From a checkpoint of a small mixture-of-experts model trained on Wikipedia.
Size: 14 layers, width 512, vocabulary 38837, 196M parameters.
Experts: 24 experts in each of 13 layers, 432 squared ReLU neurons an expert, a softmax router.
Training: a variant of Adam for the experts, 1183M tokens, 9026 steps.
Below are experts of layer 6 (counted from 0) of a mixture-of-experts language model. Rows are named router (the router's row for the expert), down (a neuron's output weights, with its number) and show model dimensions 0-127. Each number is 500 + 50 x the weight over its row's rms, rounded and kept within 0 to 999. Numbers have three digits each.
Before each expert's rows: a language model's description of what the expert responds to. This comes from a sample of Wikipedia text that the model never trained on.

# expert 17
Infobox field labels like Born, Coordinates, Phylum, Died, closing parentheses before pipes in discography lists, and blank table cells.
router:538558416404475367509458545564392511571552507436554481546463455498603550473572508510476490497536416444600512475533561513482445520555487433597580483535432529446454571466550437566410454515451471513520584602556459513457558557497543447496489483453474427427501571372501431552479557509568524432464504409516445464574434557543452544577437448528461518501456505488522553513549527463414535563485
down0:528470473496579474532480547530520434571566598468598501505554530516564464488522389530484454459496447494620564505436481544561594534504571613500568546483522560476526434521494510440542506477573532496489568601537531489606615507548444570421347432608508408533541455481605497473500429436494448469475514453491570567526544454392474554457483492464548492394495548421515486524453413583458437503469
down1:535418492527604538537477531531492422518556577514543549481579519540527466485485535525494553473475435533549533539495464478552573497447590465460594430518452566511524510551518529440472535478542528492437577484517512454490450546510466495487402488580530476453427477490550598481437481501539492460528551573550470421472431529476415486457427558457502571422515481486521498527442517564626453392485
down2:565569397469462478476374560507520523511600325436552525516459568445541450529468482474380632619591476579477551546594522553523531370542543444522434471536529527470446491515492486453463544385514420419559497545534486523512488577514595497427485441483536419514507460577636518446499498429468490551445474517540555527515445511562519488460482527555552492482489534464565494464536426557509472517417
down3:545490508457532488555450542482468474589541402476503607409426553553485458478453523454441565447439510546541470542580477466540592533478508470421504447509541503510554431490532419412451428544488544528487517446548546571553587421541400457480457484491502357538463477473563575602552447407499501468450423461520472391567519575483532366507558534452592506511458460551479491478511537445519514568584
down4:459516496558440476432496478444535543419419482475550500526475498442556606490651428582517469500503453443546522497412511506544480499497518478396491484523506521473480522520506535526533523498465475489503518550494491471512443493523443497561402534422611426650509532349517588484593526523459517540445535510565522533518466435475438490455430437523513482480463474496524474527474523600415512470565
down5:585531435508496550466446508488404494565484475506462483480480485431518494422460494581496503626391592578528487514473479546524545491480496548518503470508516517540447408459396450502519589481497509616416485523492590489554534513517550425465488518511478519542476446533391465452525470566422585467487487430489500556548578477502457484469499500427492616516498444549579419491499517530490475498497
down6:480444564510443545580622420451506532450437514507508502506535439516526535443534443458511506474621430416585629456564543494479553516582565526372491469392420471436484554532437513553573473456434524510449503451459454488529455471563527536512442489456476524492589543433496530486408496432529522523420495476468466445564489526443471530504443460471464508504496504564424443553458433550496499473540
down7:437399615440520465510615452604625454474496422531425603494503487491518590488454532488547476474528454519551441426564526545534511565567394580455450486559510531570513468457465592466510540547480520441500402485540486515544521392461472533419566506501469463509548469547497503460466580410450601613450502516542453473479406517562428527455505521499578498510515567561481504492485431494529477481538
down8:550476472561489443469535484464422526510434482487466429620469501518437522561553474573582583533559499474437494571524542621476475431513458512583512521465550457571497441516526423586513617400457500510602516514437567404542406524544507435606440564508494508608640496531541412526494521430403533522594539524467545571520424603470564529519530457565470477502537489593505544513463473418498555534472
down9:451443460527509430554529505494456473530528457451428535573527541482443549490462466564515599477536489557564532427567533497444551520440518431544493466493435498506474491562590531547516494509524455497399529493462408460493507512487556434446495503479553454456524501461525447491355468448515548511576438475411467411404460588480476516413520523476569485506528470498599412507571528504615426503504
down10:504444457447495499472500488520525519532602421480528518586494565491490510548429553481481650622499500492496479545509510519556569502433497562465503532544495558470464440429482512497501548453515490445505518495555479465559511539476574427392484488514560459485452588499555564419530465463439525511506458525542454456538598531489529397480522629487554467450495501523575469426502416572480491423471
down11:523530420470414453531517503526609409533549407418568509594452549513427544485485475486474437490506387588470533447628497573548507507528480446483530455584519575498510575471556403494437425542505544591550506505479567575434534388489511425517480481364418537437561517530532509558460549527465494550428578540479576535575521475493532491470535431523490461483540505470504497525541570537472411474511
down12:513491439459556420651420553538534380539586538437528466470549573473542472412473552437429486512503526620495525475586543503484527534701521545552564426539496490538487490494482453532404439496454470522487554451528429581499496440417505526501437495512516420507496575555415619515520398542489473511532512526508497529509508520498487465452539598487558482573502525521458508432411571483492449523480
down13:522603546529501443476549523427376508632426563561479506491586509468544548505491573500489502490386441407471444589364529503420548512545477485495554477500587465436562484540563635401524523514525478485536514477514584494516484581531502472475596547601486453502472442546518509493429610549460452588474596503515471540452557427511535509499557572543436657453497498458461442590355521463548469499538
down14:512532433552424617465465507518469556540455537515505618559476539523478503491489526449578486527584493479469548488517464428548495525521457463438511532474519481548596519442375531443444434533446489510489560465480382556478523469502456531489556480396540556533495562442511428530494550515501524422522494474506453446585569437580403536442483535437516488415581415486525451544469540528502537543499
down15:524528537404429422455395522478551534530461424455412512435480494419540423435472458572495392452601459497601550585474424565477492502539454565497491441524498567347553508432395466460572528479460466397436472528509479611551431469514461463529494373472487399549469514475462509518552525514548498498582521512483492566502494479540441490423482529539526414510354520530521592503539521538515507498500

# expert 18
Year digits within decades like mid-1980s, plus time words such as century, war, during, throughout, summer.
router:598582507470466484500453573453536487509492525476536516486451549433498514533368494520549466512576477529550529522538409465611426531497447548508484410489501501405463475543587456488514467438443547471415466604490551562448522467469549423555462471502434481474459452533463455509383537441400490463431434538416481419569458430430529473596435572470497464422611439529519545554594509478482496522602
down0:542533454411404575546472521514527536515548480556486474503551522532492415590529460455505552602477442468443518487534425463440463554585535438527556494546542511481517494455583578545480543591500570557594473523532490450560566582478496502478570551447520471465620478436586496524550502605534489475473481544555531497423513473545536524503433589455495437466592422491509553594501515433327511525487
down1:438546581509574549372512529386360567572465579527577605456503530495455430504500528492551587526504518460480490530510501437513489570495506513440562414576495508446519486450556475420514523573492516432478494458481552490504580507440424543452544475510577394587548548432466550533516527542478473478475444581532497493447488483563422463556488471453497625571438472533466558439431489574575496491529
down2:352361568536503551527486449464389498370483479508563496510553530464488509550485548526501539464450497479432455532537527497537526543484521472546508461478422461563504412546496490594467497577532466407518546412477510477517505453471523540458545481508562530530485523496573409433476458448497475583553509445602555374508476537387439418531492469438519551504469491525500504476463563484535529437491
down3:455450546518420474556570448433420598497423460517475451526440500496432568433585542486471507558435491560505533420434557640436508554599449472609527514420581538568587544427544512575468541483527464485567465552539507517531520500386514483575489427457474507520460492522451494577573528542432454492584418500535536529440406545527548505442466471485479492540459459408497517508496527487471503496468
down4:521517448560527554482517524461433527480500514543440478667486627505536534499565445494477514523488487496559470449374532506433446445492520471493533429544469467478529567480502489468497542486532451621529484494513555539498467546577546451550541479503519587542509493476474531455511552450515530472533462581504503456357490529477449465555525521414480514410455457424476566495563572555407479477438
down5:516571499547521477513450569532485521578551444530538510449496484555518504516439476442448599500566469492548507426477567489470592488532462447499524522433507478514600566545447470428441498496507478416565597481538582495480478518516536524484521519433540464440553620493519422522554554460450531520437619637560467464606467448610456581472475525479486564416421528555499562433442425520467491520508
down6:424464534456470581554634439503478531460440583584409490559513463542564445473473540423467462502507536448485547415475527544610431459426482527454522469514576534519518513535565550496483496455498540483614537485530482420508437588521576505494493482452581529500539436456472569631518468443505545492456474517531432465437516524484480471503484553504628507579501417558489528490565432495520526478411
down7:466570456555513562595515579569473485556552496515448534562494543539470515354511478506542529468499505489463522479576531497483583500526431464468542438519505499605541539513393495488481538528497503534437560440507442434551533515443545636536478518461513432444574585583416496529594500496538532530554519478501456547549525469470486415464421436529413533531366545539526499480416547480483488470515
down8:524468553462607468531478480496504446566549530482438479428519479427466565525478564444544490502509534556551486538511524523520489459483508562496569601471462437420529552497457552453441504532446532528488496561486523521596514479464501577472535457514422463517416443549445431473537497468597447518538548568475524497551567546537403398464511460545575645564380470474543550538428461486554574543429
down9:469490504495459447436417468471494451506501549532485621439517521479451470442468540541544522573559506517539422535498534492483599594605509453515454550476519477415481514485627520369435555548513635490544523491436512489489515576472499480420543474446511497592531445457520508558448482518532457438434448457556515475495570492515487481487502536503473523449484541508418589486433492494483534512598
down10:469494428566529500493587564489477563485559483453538511543542529490523512446508449454481438563435482584511581501542539509488408536551480546435636448581530585602583497569462429508464509491536523480477497549567525510447462501500443443510555448419567532477562470511492589543520503503572589457534532483439553446587485508593641500499451438540574557442485539540505484558596474497438482497483
down11:448466447450488523514547403478496509522443465553515544520514509503485550443568472481512575427437478390482513486425585545534579458517485502553486488456443570475529558430540510477543443462486472539431527496552502513482521504461510464451558525499475516525564575517507434476430515495504463540434481451559560458500398445455613462508551548598539449428444500505480426448439481465493504515525
down12:518591451517476453417397510430465551471473495496527496440488512451472575506492495440546529552413516467556480574441507403514432458438483506505486463416512515418531561482512522534522463471574512530475456481442468594494549494484507456547478486424524479433432515443462624544488466455466480498444539516487424503573510441614587534546557482548489497532468592524523500490445428598612504487525
down13:502540429421484416491445554466511552571547524362543443456497512511602469582537427505547539487492448513562534465473430460507489424399451507488466477449431571540574487577509453511509515491458491524463465528534509579543448515510554504499465415561533491502446390563515481501487360441567519534475570442546538565497518489474502562518524486601430428453499479465494404601405480449567452486577
down14:525511440486464535685482502514496456549545437475429562470392516494482597559517502573489589555476406612484434503527520517541593513505482446490417438525561580580472580535582427528424515486555524483536518533538508559443563526452472445507597495421535461518524436484415501541546496455440509515576512447434437524486466468557567420530519492475558455498524577537547498498481442446533475422463
down15:448461466505474530523457480525487470547487524487466556493551585571520460599482578471522478591481532486499600520438534459401467514600456455547488550476550490576407504581452430409540451492495499517505606520467612468562564485566481535599408531496458476569439566507485521511510425535530562593506620540513443441447451479496539462486532490472517509452498517490556544525483547495535585500513

# expert 22
Words starting sentences or clauses, such as He, They, Although, After, As, plus commas after introductory phrases and election hold rows.
router:510389477453545533475534632514498479530571446384473589468493474471523501479381482419506436476593552618517450539442534516543592514561469518448578522470538554478536463452507529532399405557479459507513521466516498500522527487572455552393550488498517527417443406445483542562471526514452523459576463521556502437509490472520548419475460528549541560521475443478476478488493494538607461513451
down0:509441521475511506555594451504503436425517504462613490584479533529381533393510453410570471600430473499423461474443566455444526507474420517579524507513544486522552485498515460540571587440519519521563423537597438457483477552537472533530408468455521489579598540472557351534478412499448466457593512554481551516559408492441485581509467381490446516434527446455507468488522512483453515385378
down1:445527543596518512496421554544476463548544523587468479476426535567499557511492473481534464578481442515520537546462442551502487575530499522468490448484492608516524463383492491470482474499414443418519550440526493486407451463468473530518473507469631478473463529455527510489494433600481428493550451562502516462554617503514499543479546611456511507473540511553475521478442486502556595529461
down2:486532573508463542587554436631564401515549507515508478458472470545533416414499507527482426505595510666586567366497496443450488389515499534489447490501595516428496579434565447624475479496461547550463472586470411458501450493552466424509432546551508579524471427415387421502589474571551453512583459466434420548449460536468538432498461439523596480389528557477509530550474493558544514477464
down3:439451429464488557394487432496394474490439598482546519414574547538373541522555510538456577500488448559565506510582496513496485504642436542530473574558481563514504437478462543613542535572488494524540553540589524534470540484451407450541547462541540572549487595479514482484462435435480524432445458520609477490542506582447425508445575494453420493450501462481491415489456520532513605473524
down4:446520648510580504523588464467414434501611598470521540491503431508550499473501489435477484554486520488444552400486634574527500540499523462532532548475484438542472490490393465471480525577474440525464471426438576520563454493489535513500485415504399473457486434487494479547475477634488534415573463455474478493507524445476373492482426527514347563517583573498473493500449540580528436516478
down5:650568436526602468530437614386426456599561552503489591455485510491550520465568614501456535523443488490584501454496552462576507472522516470448495426568510428506529431623511522543411530537494512464479518506569490498502470598492580537454506456530531495509545490428424460471490493455470441537508503461401411489497472455549575516495527523498457498397536536482469553536504538498526573516587
down6:526446481586543423481460503463520567508466474434465456573486539489537462570598488518465468462514473541482535432410491514576567479471526589499493578517499389554524517520491471426604478385439452585593484510382515552517493503544522478513527472526460557489467406552514458601487524596519462563446490478455489534517551491516459407457406502487538458557518519537419585481437502517494473590520
down7:487480621487477449532520559560559473480527415453445482444512591479522508464541398538506572468443475537551495569463498494495476405507442483490460508441403526570387558454451457447552510519540525542553447546503566382458439527497469452524497549547426524554450514445577505546467570592435538613513476388514498531538521435481590520537489487407530553488561528461561499537533546518504402506500
down8:469482531458423551559513503465486540427516438437487577563597473505552548476412514472503486425495561525535550582536533481454521429445514439371550507466544615479609443521508536487449471477499490560469483555494515491518566562553478571437415553548574492530609554482467478524461615465523549500533530468569491508530537476522475568528520521569497414523451546478519463540475460544541445573506
down9:508479520432449613468610407513473533450463536569467504502551442505497537436469618433532561461504508505458459473550381538489535468527444490576490460550533519512527522518452521461540560460513595483572458568520441583483485463462416522497461453521447485464549536497535520484545513347502523435479420541536577518450489514528502549486426499510497510470577437473479481524537553427533429415450
down10:516522401532542544451369554556512516462462514442496523483575501496501421471453530476431456451580584508475548505480466501461391439557473552443550494593519502430466472513483417491513509540466482444562408518498456478465430532450424585433532578482545479412532554510439482518447462535477552475493472591591515495493529443540543533610474369534423524428452445464448511394554549509535539466489
down11:512587525464539525488499547520409519561532482552509615456582504527559453432551573626505517470528465453600476374427492507557497473545501456453501486452477488474555464568499612592417548469488540415551498456541488449513445521455504457500506446555499439460512482429522470532469517482531463523427451508423481553463501500569557517494487513442572561466431563445533566476519467458627566438491
down12:451540531440549555512523511466515446486450481511495497560496600475560497544413465458584472598448434504510596561497458585404475457452551549469433460504461567449461480458508586450524495434493527411456524554510444508483599383397524539473540413517592433501399594551433499478390543495538536477483622444504496557517506426599522467576494556552573476577558455548533507515518550423473476539502
down13:510535397507497474477514490465430444492415588532546547610530469423449546563537510459514490576513550506580536500507488512449482482506533603495509502423505523586471500536411435417476458501585506470543530548518493576550489460438626508483426391575446496512486505601496485492512632542482543404483489551520495499531569540508613530552476516559422490565401480519443502491475544523501530515469
down14:497509547467469455455587480416472559440389541606455540467444560574620526519491504576472423437551469464452556517495540550437592427350495486495530501577519445447530489562540531536434543455449589458478553459518492442532416451594476550598434569521504570454458433595574513589495467550454472499462552519546471596504514491504616496532528469488521499567511454549474513531461465497512560509563
down15:531488476502543550545545503509486494537539489564510539515498480484518494474420455496533445510538481456539599460558554397475542436438421591505471482516354488512452507537519514541518575527381549451478515498619533465509517444501461516523502502541553595455458536455526432473419500420547472477476477536452475462604603505434498463508517517442498572545550488455458480473517422499496479554552

# expert 0
Capitalized words inside proper names and titles of songs, films, venues, teams, such as Center, Love, Lake, El.
router:514541539608380391569493558541444499440417458433518477501533566527557537438606456429496578443556444483524577440482658464486513449469451522488500367562499544504481584454544541520465416481481452497450549546500523529410481445427519569404494479455572430481477479546463416531468590465478425549519516458489481459501430496456500482472462490489507549548507512555559521508446526531480561510483
down0:456492493607507495516439449464414511469495466493492483436573406504512600490541524548448549525524457406510516504481586517477579462550453543484459506444452419481420530505416497395404457459504517496524471521478405470503461515587480526557502484539416460504454564424490564506486490518489470451487511505314524533528503611554427449485507547550465418533496517592556558488452424462469431502503
down1:476445515477497470585565471461427559458471514472450465499454564563466485543495372502535490531513545474492524548565500499556507493495556452504476492500570467477466502537454442514530517504474474412462611469542506537436550573514556432541516440493489477527609397414500518503456540490599396489488463444546470483451481459595411560475625495447559443528509421449497608458481503453468638431500
down2:354483456419478428561665484528556516496496349508494506493440537569465514491510525447562499567453528427554528490485499457429482492548486473533524477518496472502528455521558491396509439537489454494586520556519431491436469543419453436593629529525473538453521451512495439489438551535497540522482434544470541508422447518474513465428514476492515436509554478441404494488435487517441529439518
down3:513503512529414467440551488506465481492449515478463489539380513577451463518498512453494494520531485518525440574448491511466475454467513495478499492526417520514523485537485435543480524456486452426538424585582458541468484498584485425459541518434537465547563475498462450530543508483397530486554502439534548578571476469475456474556511447475463505535518530491515551559408513598495475517492
down4:449427477468511569477526537428532513456451439535444534536431468524472515616450561449524375473492489550564461478542384488436567604498466505513517588459491521471532445471477547488528512517555511503537435499566475550516519497526414522563519483423447506458506534483524546470479524512521497501432453573598609530520521436506482423581516540584492399557597457505461416523569565385410399469451
down5:430440428493477557520585521456481573484500494544497542490399547495425511494552518502526507560518503499509454524443573548475445483578460530658516497493480542589591446486465504489454528563474481441547457557524543500569528494510474385521515442488454559538515547538461449500508519441540549523457532553481483557460464460542582482455384540452548563421507468512523555464499389434453586465456
down6:512527486493567519458424543566469476563526585481529516504543569532533473444441502515574534500483582539509561500564456483485542576444565542499461494403430516491462446409375549429400503521545442513527464485544420535466543518568448549543463471413517574431562502524561475544485495485429535534448479547571511494469436436521544503470492598502535443507484472541460513424453505413476469482439
down7:640530484515514518447298522596481453621575493382424546511510474465543471501511464511455488531472457424472614563523432442551537385470504536427492427467371529510493491568449496489517552464446423439429504562548481498475508471481476594427464504534543449515484514441540523473432526499528498460526535507446506461540571511508476644424548494469596493465516512506523495507466547525574526487527
down8:455480431581573501457482528363458548487445525596481549563495416428424477420417507486462385540496487482519480477543569519492607588467508579574517526429570488511554394506456474496462477519522526484456519476530485481477441492494444498509473476540422585455505523440469567593521457501459609516439480499502499495406489458459531434479509564410523482527482528527505537511463497564411490486465
down9:488427562495514537535502523511476497439458474468492504510543450444491521556604461500625460495476531426482528502486512482562590461475458425510533450542440580462439405478535576377566639490548422465520479578528399543477559489550458465506482534554440483552507608552528558445471463527520628458459513551525482452513511419442500484534506558522475461496426566524634507423461408520555416480555
down10:502474417524557604539491474427612429490507502517464536551432413466479494499454511456539468510543477585484418410468423485573567647480463513472490591532467462391551516536539499464560505520504553455570469452470589537533490435525430473525526444433442537396540510478520548460499474495478485452407428667533523457498500535554476448466506502569552511570559483526500480467483512401339498504435
down11:543501486406534435538538490471466513501512507511524562427465511458462543489422480511370461413499485429466437517562446630470392433545497493477512445402477545481537571511629456546558502449420490549440484562496447508526567479453437610427543472617484397460527457573501478555520558433470531541500496533554457514492505452450440507419448494523474562509515529523383534471518529548574437496552
down12:497493485493476480462517512447551525455445400522558486496518562538357556469484556551445540528418393476492535591554539570603489551441502502549453500577633490507494543513534580447525515520484527454501496428440468540521517517539371550418545511427506506494480495476564484618465402493555469461447553423526448484545456509514580529594528601511447524486501474456531590478569550522537392472519
down13:496532424425460425468557481444555502497512424495462565450497492501496528534476604449515529554374492548529488553471362529432531565487392480508567502504540512482635515521529571404533552509571448510529530479533421447458451476475479498589582482581532550515449564475575563554491446520487450494505461432533531538553525444561474533423534510509515498434483516480460558523520491569471544509562
down14:584514505499540497532397566504413470538543449489496433498576571473530519492499519538525573586516505482415544514427565493528451593501529497525507438372561556590501517381483519485502546434475488491442513447502507527418581391464542511400580480424538518491535573492473511557438438549504551542538566456432466532454570417465488537586442598418546496548434612527500428483397494525504493521477
down15:583538374422477492567538504478517493466492461496395521559511430553431559462411449427514463448511499472498506464671612471462471518549574473457567479454568462428553523504496451488453510514422459493559449442566430518460517427532558433508426449483428442491496460501503451456525445369508520523407549431492503517513521526501513391512507555568557454564581501540484438502441517481509508501387

# expert 10
Markdown table separator rows and their line breaks, plus words in statistical or census text, such as Poll, kg, 65.
router:517432424448409501487444457509490516535413469446437439585478462535494484552492527525482427483456559395574484558472466412480580469523484485455508476489585566509501469457548439522563416419409582516509482552552544484447538439555472433438521534457567474582565557454495538441529501562549478426502527514448496480584499438530396521416466473531469499462536506589511501585607486470511538454505
down0:483469512538461422437540461475535524417443477489449525474514553543535566527549472553573409472497502607447530509489498497509480519508449518510480426396464513579454424536530479502457481509438540544485392481384499423484534528465584512446468511483439476509480584450453434487484571494537493576476424569603426456470490466574500480542492500604530568481459440460529567561506470574436488474482
down1:519426519531487575556542465549497512454503486536516497545544528606503504460475591405551489416497585483507449497420548509434443493504534483568542447448523544495410505493388458480453467559583461546458570477562442542532514529484531477551506513539486428414481539513418506346477570486475472454552549482563444417487466553572604476559343494454528426460523489497491503480485443555473579564558
down2:516489444461481433509510487500450486483508391464497466562473515520525467478585443534597547512530474495513482525516474469596432494481518583474484589418536491536430556505510541502526475550542562385488496568487489526562583549470447448457471458569547539553516437485553564447546402499551564509566392541550479469581498459452492437419588543503559517590533412510450535519570469548515518483476
down3:505502532539559533475545519423424500493522513502589529467555492487445372478524423460476499487457506461460552406552569474560570559464481540575444553529531440488485503534476569489510569543452513500454511504538457466473541488385481391504569549482530489472553545500478470528484526568487509402461503440497430512504543527569515570530433476461505462574460422486507546584511535548432535544476
down4:452410572514477512502551433527433474436485433487588478492459510501495537455533461420396527423466468508487560516503468524491440429565460564547514589541514534465476509477520521470549537582570490446561454542479462435585560556498456482548561516521534490538486475479476437450486494498451567549526441537525480569452480593496474433471437465535508523499436557582609437466419500435548459500511
down5:525613390516541486516402565516476499561548519527583434563519536548626597485553448517639501471520542534549530433528502532565434590508483395509559484488534441486584494453509447505489589540431457518392502456515494562558493467503536613438527553497537528518392536536454542585512578474531575506525424506381567417530465446496492530554571466493372609421457443528498552501536504443495514455508
down6:423410450521531504515600516579464485462471562530455511481563428656462401403456541432490569508541489489545547535433610486471555512473564549511447375515505461506471471540500431426475550475519489489459490461528499433428513540561586445527441488538467465546472606558434432482487456481449483503535482533646473486516511540521441460491488524469579502432522540475497467459515412535477554458548
down7:490544492589430461364554385443418622443397549536449426512419480469518512498558486515499500530483486462477495487564466494562490488592450509536509588527567436555479553489467443539501458455438519470516550533527443403522466500500573464523517514440500499405507523445457543471530589467590460473554438443428419566499461560395561499574582474594481448511476424470556503486555522516483405416601
down8:537464452547455464472446535492530478440457501489540490497450529551415455552600340501468386510451418501512506512547474505492474486473427540470478494413508509545458515544616480517478537529551497504536481527470453471449548471499450535502515527497446498565476467556485525558637507567419492494414626519518530482439410560497518528568506487628474498478564544407471510476529489477587500438482
down9:520547462477523473501496551508437412517515533464511473528515527576595502491529518465525479549469485558529516487547506471420375485559439497426515472384420518471469436520514494521537487468405562516572493527498576504508412473468509521576600552427556537491578512529503454499627554469511587512486481589527511477574463522480505519510519482543475471571462487523477478498454515545441526463450
down10:484442468485564491516531470468481456436510534566521545435553556484564500484346521544444489539504484565447467440462546562462471609584576477512547424546512498514494560568547534427508579604597512434424426418452535475593564495428498490494564390469542562459480513527544500403494487549561555477513439512486429557444423544567414395487520436415462612465610475510527443441538504530484488570444
down11:516580531526527471474556616518544494538462530520421517598453513475468485442524467530508567415496558490462589537490522556539455492469444535604442438523476489630532553509466498429552475540529538517523535635514541489472616547519543404436560459531412414573532571483458493552539520421550513500503493480446449559418491609517444508545476391468490584612533530503453587483490472485521591479542
down12:518524487629392535486467448517424526416464487489618455474515516521425504467546432596501508488469502502450590491452488454465509521497533492474521400448500452553376392480448445534482518562480457544570467435437471445466403598433517500557480379484468518504513457439515491441573578516516524523474424460517516481413503508570454496474419510412526506502484495459551613540499479580512479446467
down13:519557486495505363590381473537464467519471432521531440472467503496498503563437515512500447468463456448551521514527485606491568459542489512591552476517483460473447449450423481505487455523407507494412466453477536529448563546460543467488442495548603465466589545434522451542445451568462573515393474497401473529451520565562543477428559488531536537497529488492443527455350497490467522507547
down14:517461468456548523599497559520517505509540505514434532468557515489464410479484483484492568529501535551469507479558470516492442463552385524563556448517457568452513389485432473505417470470559648517455517507554540487579589386516480472510494525593525421502543502555486545475554506478445497495524496504488489483515526506426463504478496397486518490499466393498430520452607486499476480492543
down15:567497534523419446533498496497471527455484448444567556502495503428544491505491491528443457564448453464477602580521492510492528515511520398527360558382550513470500554476416374446532431526402522455523636477491493481497452593549416504507537437467492448472489434472581517479566540482501537513528479413441461517480485557429486528554418500529526436460521530375584577519485505480440476597437

# expert 21
Single letters and short pieces inside proper names and words, such as en, es, ö, ’, often in names in tables or taxonomy.
router:432606573416385521487518417555504579467477419491503542548438555578547557444539540493546517529538459600490455534499497436474425461542558443547493599479559467478519603549574442511465444465435444491553529560582413441477530500561518442460459439421466497514501494389483411477489554527448431500507582412510554472556558578580504538562492462399507573511449434436545559447473458565563456495477
down0:508567475616543499465472516495455439505497497483493531525549414565571501432456544523447513434417542452485437522496506547551501520593484458533507497599525509499455424584529508470487541613575550460500620518506430500465543450505574530585477453519573489401488469511424444549479474500517495541510560585460606558420475465548512543439541445498514448483520589579544490461586584373530478424500
down1:413440639485432456515569467551453612454438462465547526484526470451490466503433464520628476569568560504457453597582611524515458479482409457550568408497452602549493470530465462641469546475534476442527470516491541515492457488423494537527559504520487505456556482558483405544451490500483533443536499567551432518434490445490502509379564482478543485492521525548541523514593454450471466414446
down2:521457463593462503460507423484525459445533501504483414479425472493494534561519461462491465529468447494396519515474462435477539496481456532532564525498474470545542454520538482461500416508508547562420495487539501483522574541407473473544544459547467495452486433589567547488511514479493471424499510575523423466488529475474506436470445455520489416469452516409527430498500425491549518463424
down3:522477570500489490538539509541460475482500505456507509556465449524476494549463486581512458465533501527517483507474536555525487479539594515533453496548535593460468529541545505479465469468500439568486467464569427469570529573497427564552530499584449426519525516457576502440472568521514569512529442528442496538497519546455543519560514440558410455444487503574467447458487565463482416512565
down4:465435537509427531473634413417423513420370503568468466551398584494443576430480372466479522549446584510494468507500540511554553503537476505446437419564490537487519499438441539421473474504502482560432519472568494495581562561421442391586462512519491547443509533567428507482495562483470511486582420558439444568509520478586506536487488498378443422495552553450479420547566439572522472524487
down5:537529529559426559559597504517531438490493521568466453507482477490459449486509492490540499466454521528502462467436448502530541579564532418488508464546496404508550552486513478510403524529457498497560531520461567609522436634412469538500445476444485548468471449462529482482508512507432448572521600480516483514493497564450446458531469551559469529516530506373490442535562480476521555415474
down6:552578502447444466486462542524452485532499422506555476499497553421513592584477519500579529484547477491589552537391435543388484522531472434522542446447450474463512511484546588536542521454473516492461381520424518441406559539442483516465518559420532499511507502528472403583477426517509529506566579533549490479461515454570427569461462497565461513465524507464479468403478509499505485519466
down7:352565561443481531423587425538466552478416487539579562530452470557434499525625478489402530500427449571506477503443516430447598538449401493542527544432547504455541498443557528598609535521521550452413459455446453470534530433491543475485482482482539550475501443543386463493474472554504535446421486492492517424496595525444508513470463500534477536478568486388500528398492473499490515603498
down8:456538500516506504596617515438438564548518580464512539433547550438523496485538462507448490584623515434454449511443503469484519586495511512524504525497424471449535439559506458453506546462536430546521557471470433613498527466443492514536552598568543546560474465418541451522514458519480612495435474474414491498544410477510463387523562479533449444559521436621508492552464545549633492472496
down9:500490539476454480528588532507490488499500535544557456514498463441499396472551581421501471555474539591554470483533476439486546420550526529544494503453442480498588509521565456550421536434447499431485511467505506443509462425476469477629459541529506445562576473453456367462558553531479527519519515430586517525402496572510439538433527437504495409384513495541531492462509465484425505457527
down10:408486527513532459505475526437506529453495500528557514541542521511538463523534499511516520478449409536532487498432519547555475510444490493500437438613510464386558499549450496554501467534510513583469490505479504555529538555544514589598464480467526495539440578488448364422484513515402561544535551605534559594502538438485594455523559581454508459449477528431440451418554634469445514553518
down11:533473434446506584491553480440352539511459552513406479501538478501482525459588480452582572511520481540479601525521451525510571455461432556553434459460582484482459493458498516596520463496406419513408436540476489453526533500533462502560532431394441522517440429454482455492457562472534469470459456529477518470557485506566479513539473528424485556518474501575385562431575503482481500479595
down12:528506535547563556527527470552457502469495518485471589576511515471528594483432441511530519538449419479376515421463547529568519438506464497460473517566514403445444569508467535426428461514575479504424502471520457424448449486518454415369496442465541437504527410562555609430598550448507520522518450535534536503462545468461450442524515521549546537542470583496483498482495500433486522469476
down13:531527563534418598531524486527588496541459499526489506593600622480462407528390499518491481498452557471528457508487541513534458518523510492480543429623475451572479459551531568422519512523547441500314533501467535521459501578452455480458488502547376577575484465545596486408556535571526536540477578461505529574557455614552461419511500475454514538562481497529557522514560428530548553508504
down14:547489523513532487465517520436484519466515476423582476438411389441449492496495380472479488562534513552449440553570533501467513463525422482484503452474448502420517433444538477491493461514528499480501437395515374395387522471491451514513553492462605450516558388457441523431502567452554470467431557602509435596544531509462515537501463463436503600558421506483492549476542489413481488426459
down15:561526485583562533514513500515575452549556540506484471457552514488496451554549508543496518433376483440579437536520549542452544410536423498551504428557500502511492529527521507491502592554491571637528539543549493495530418478523540532407492429415474527520451494512541568436528592415548464468536508437542497419391442556496514528508472512551445539526539518454500473470397468561511530460459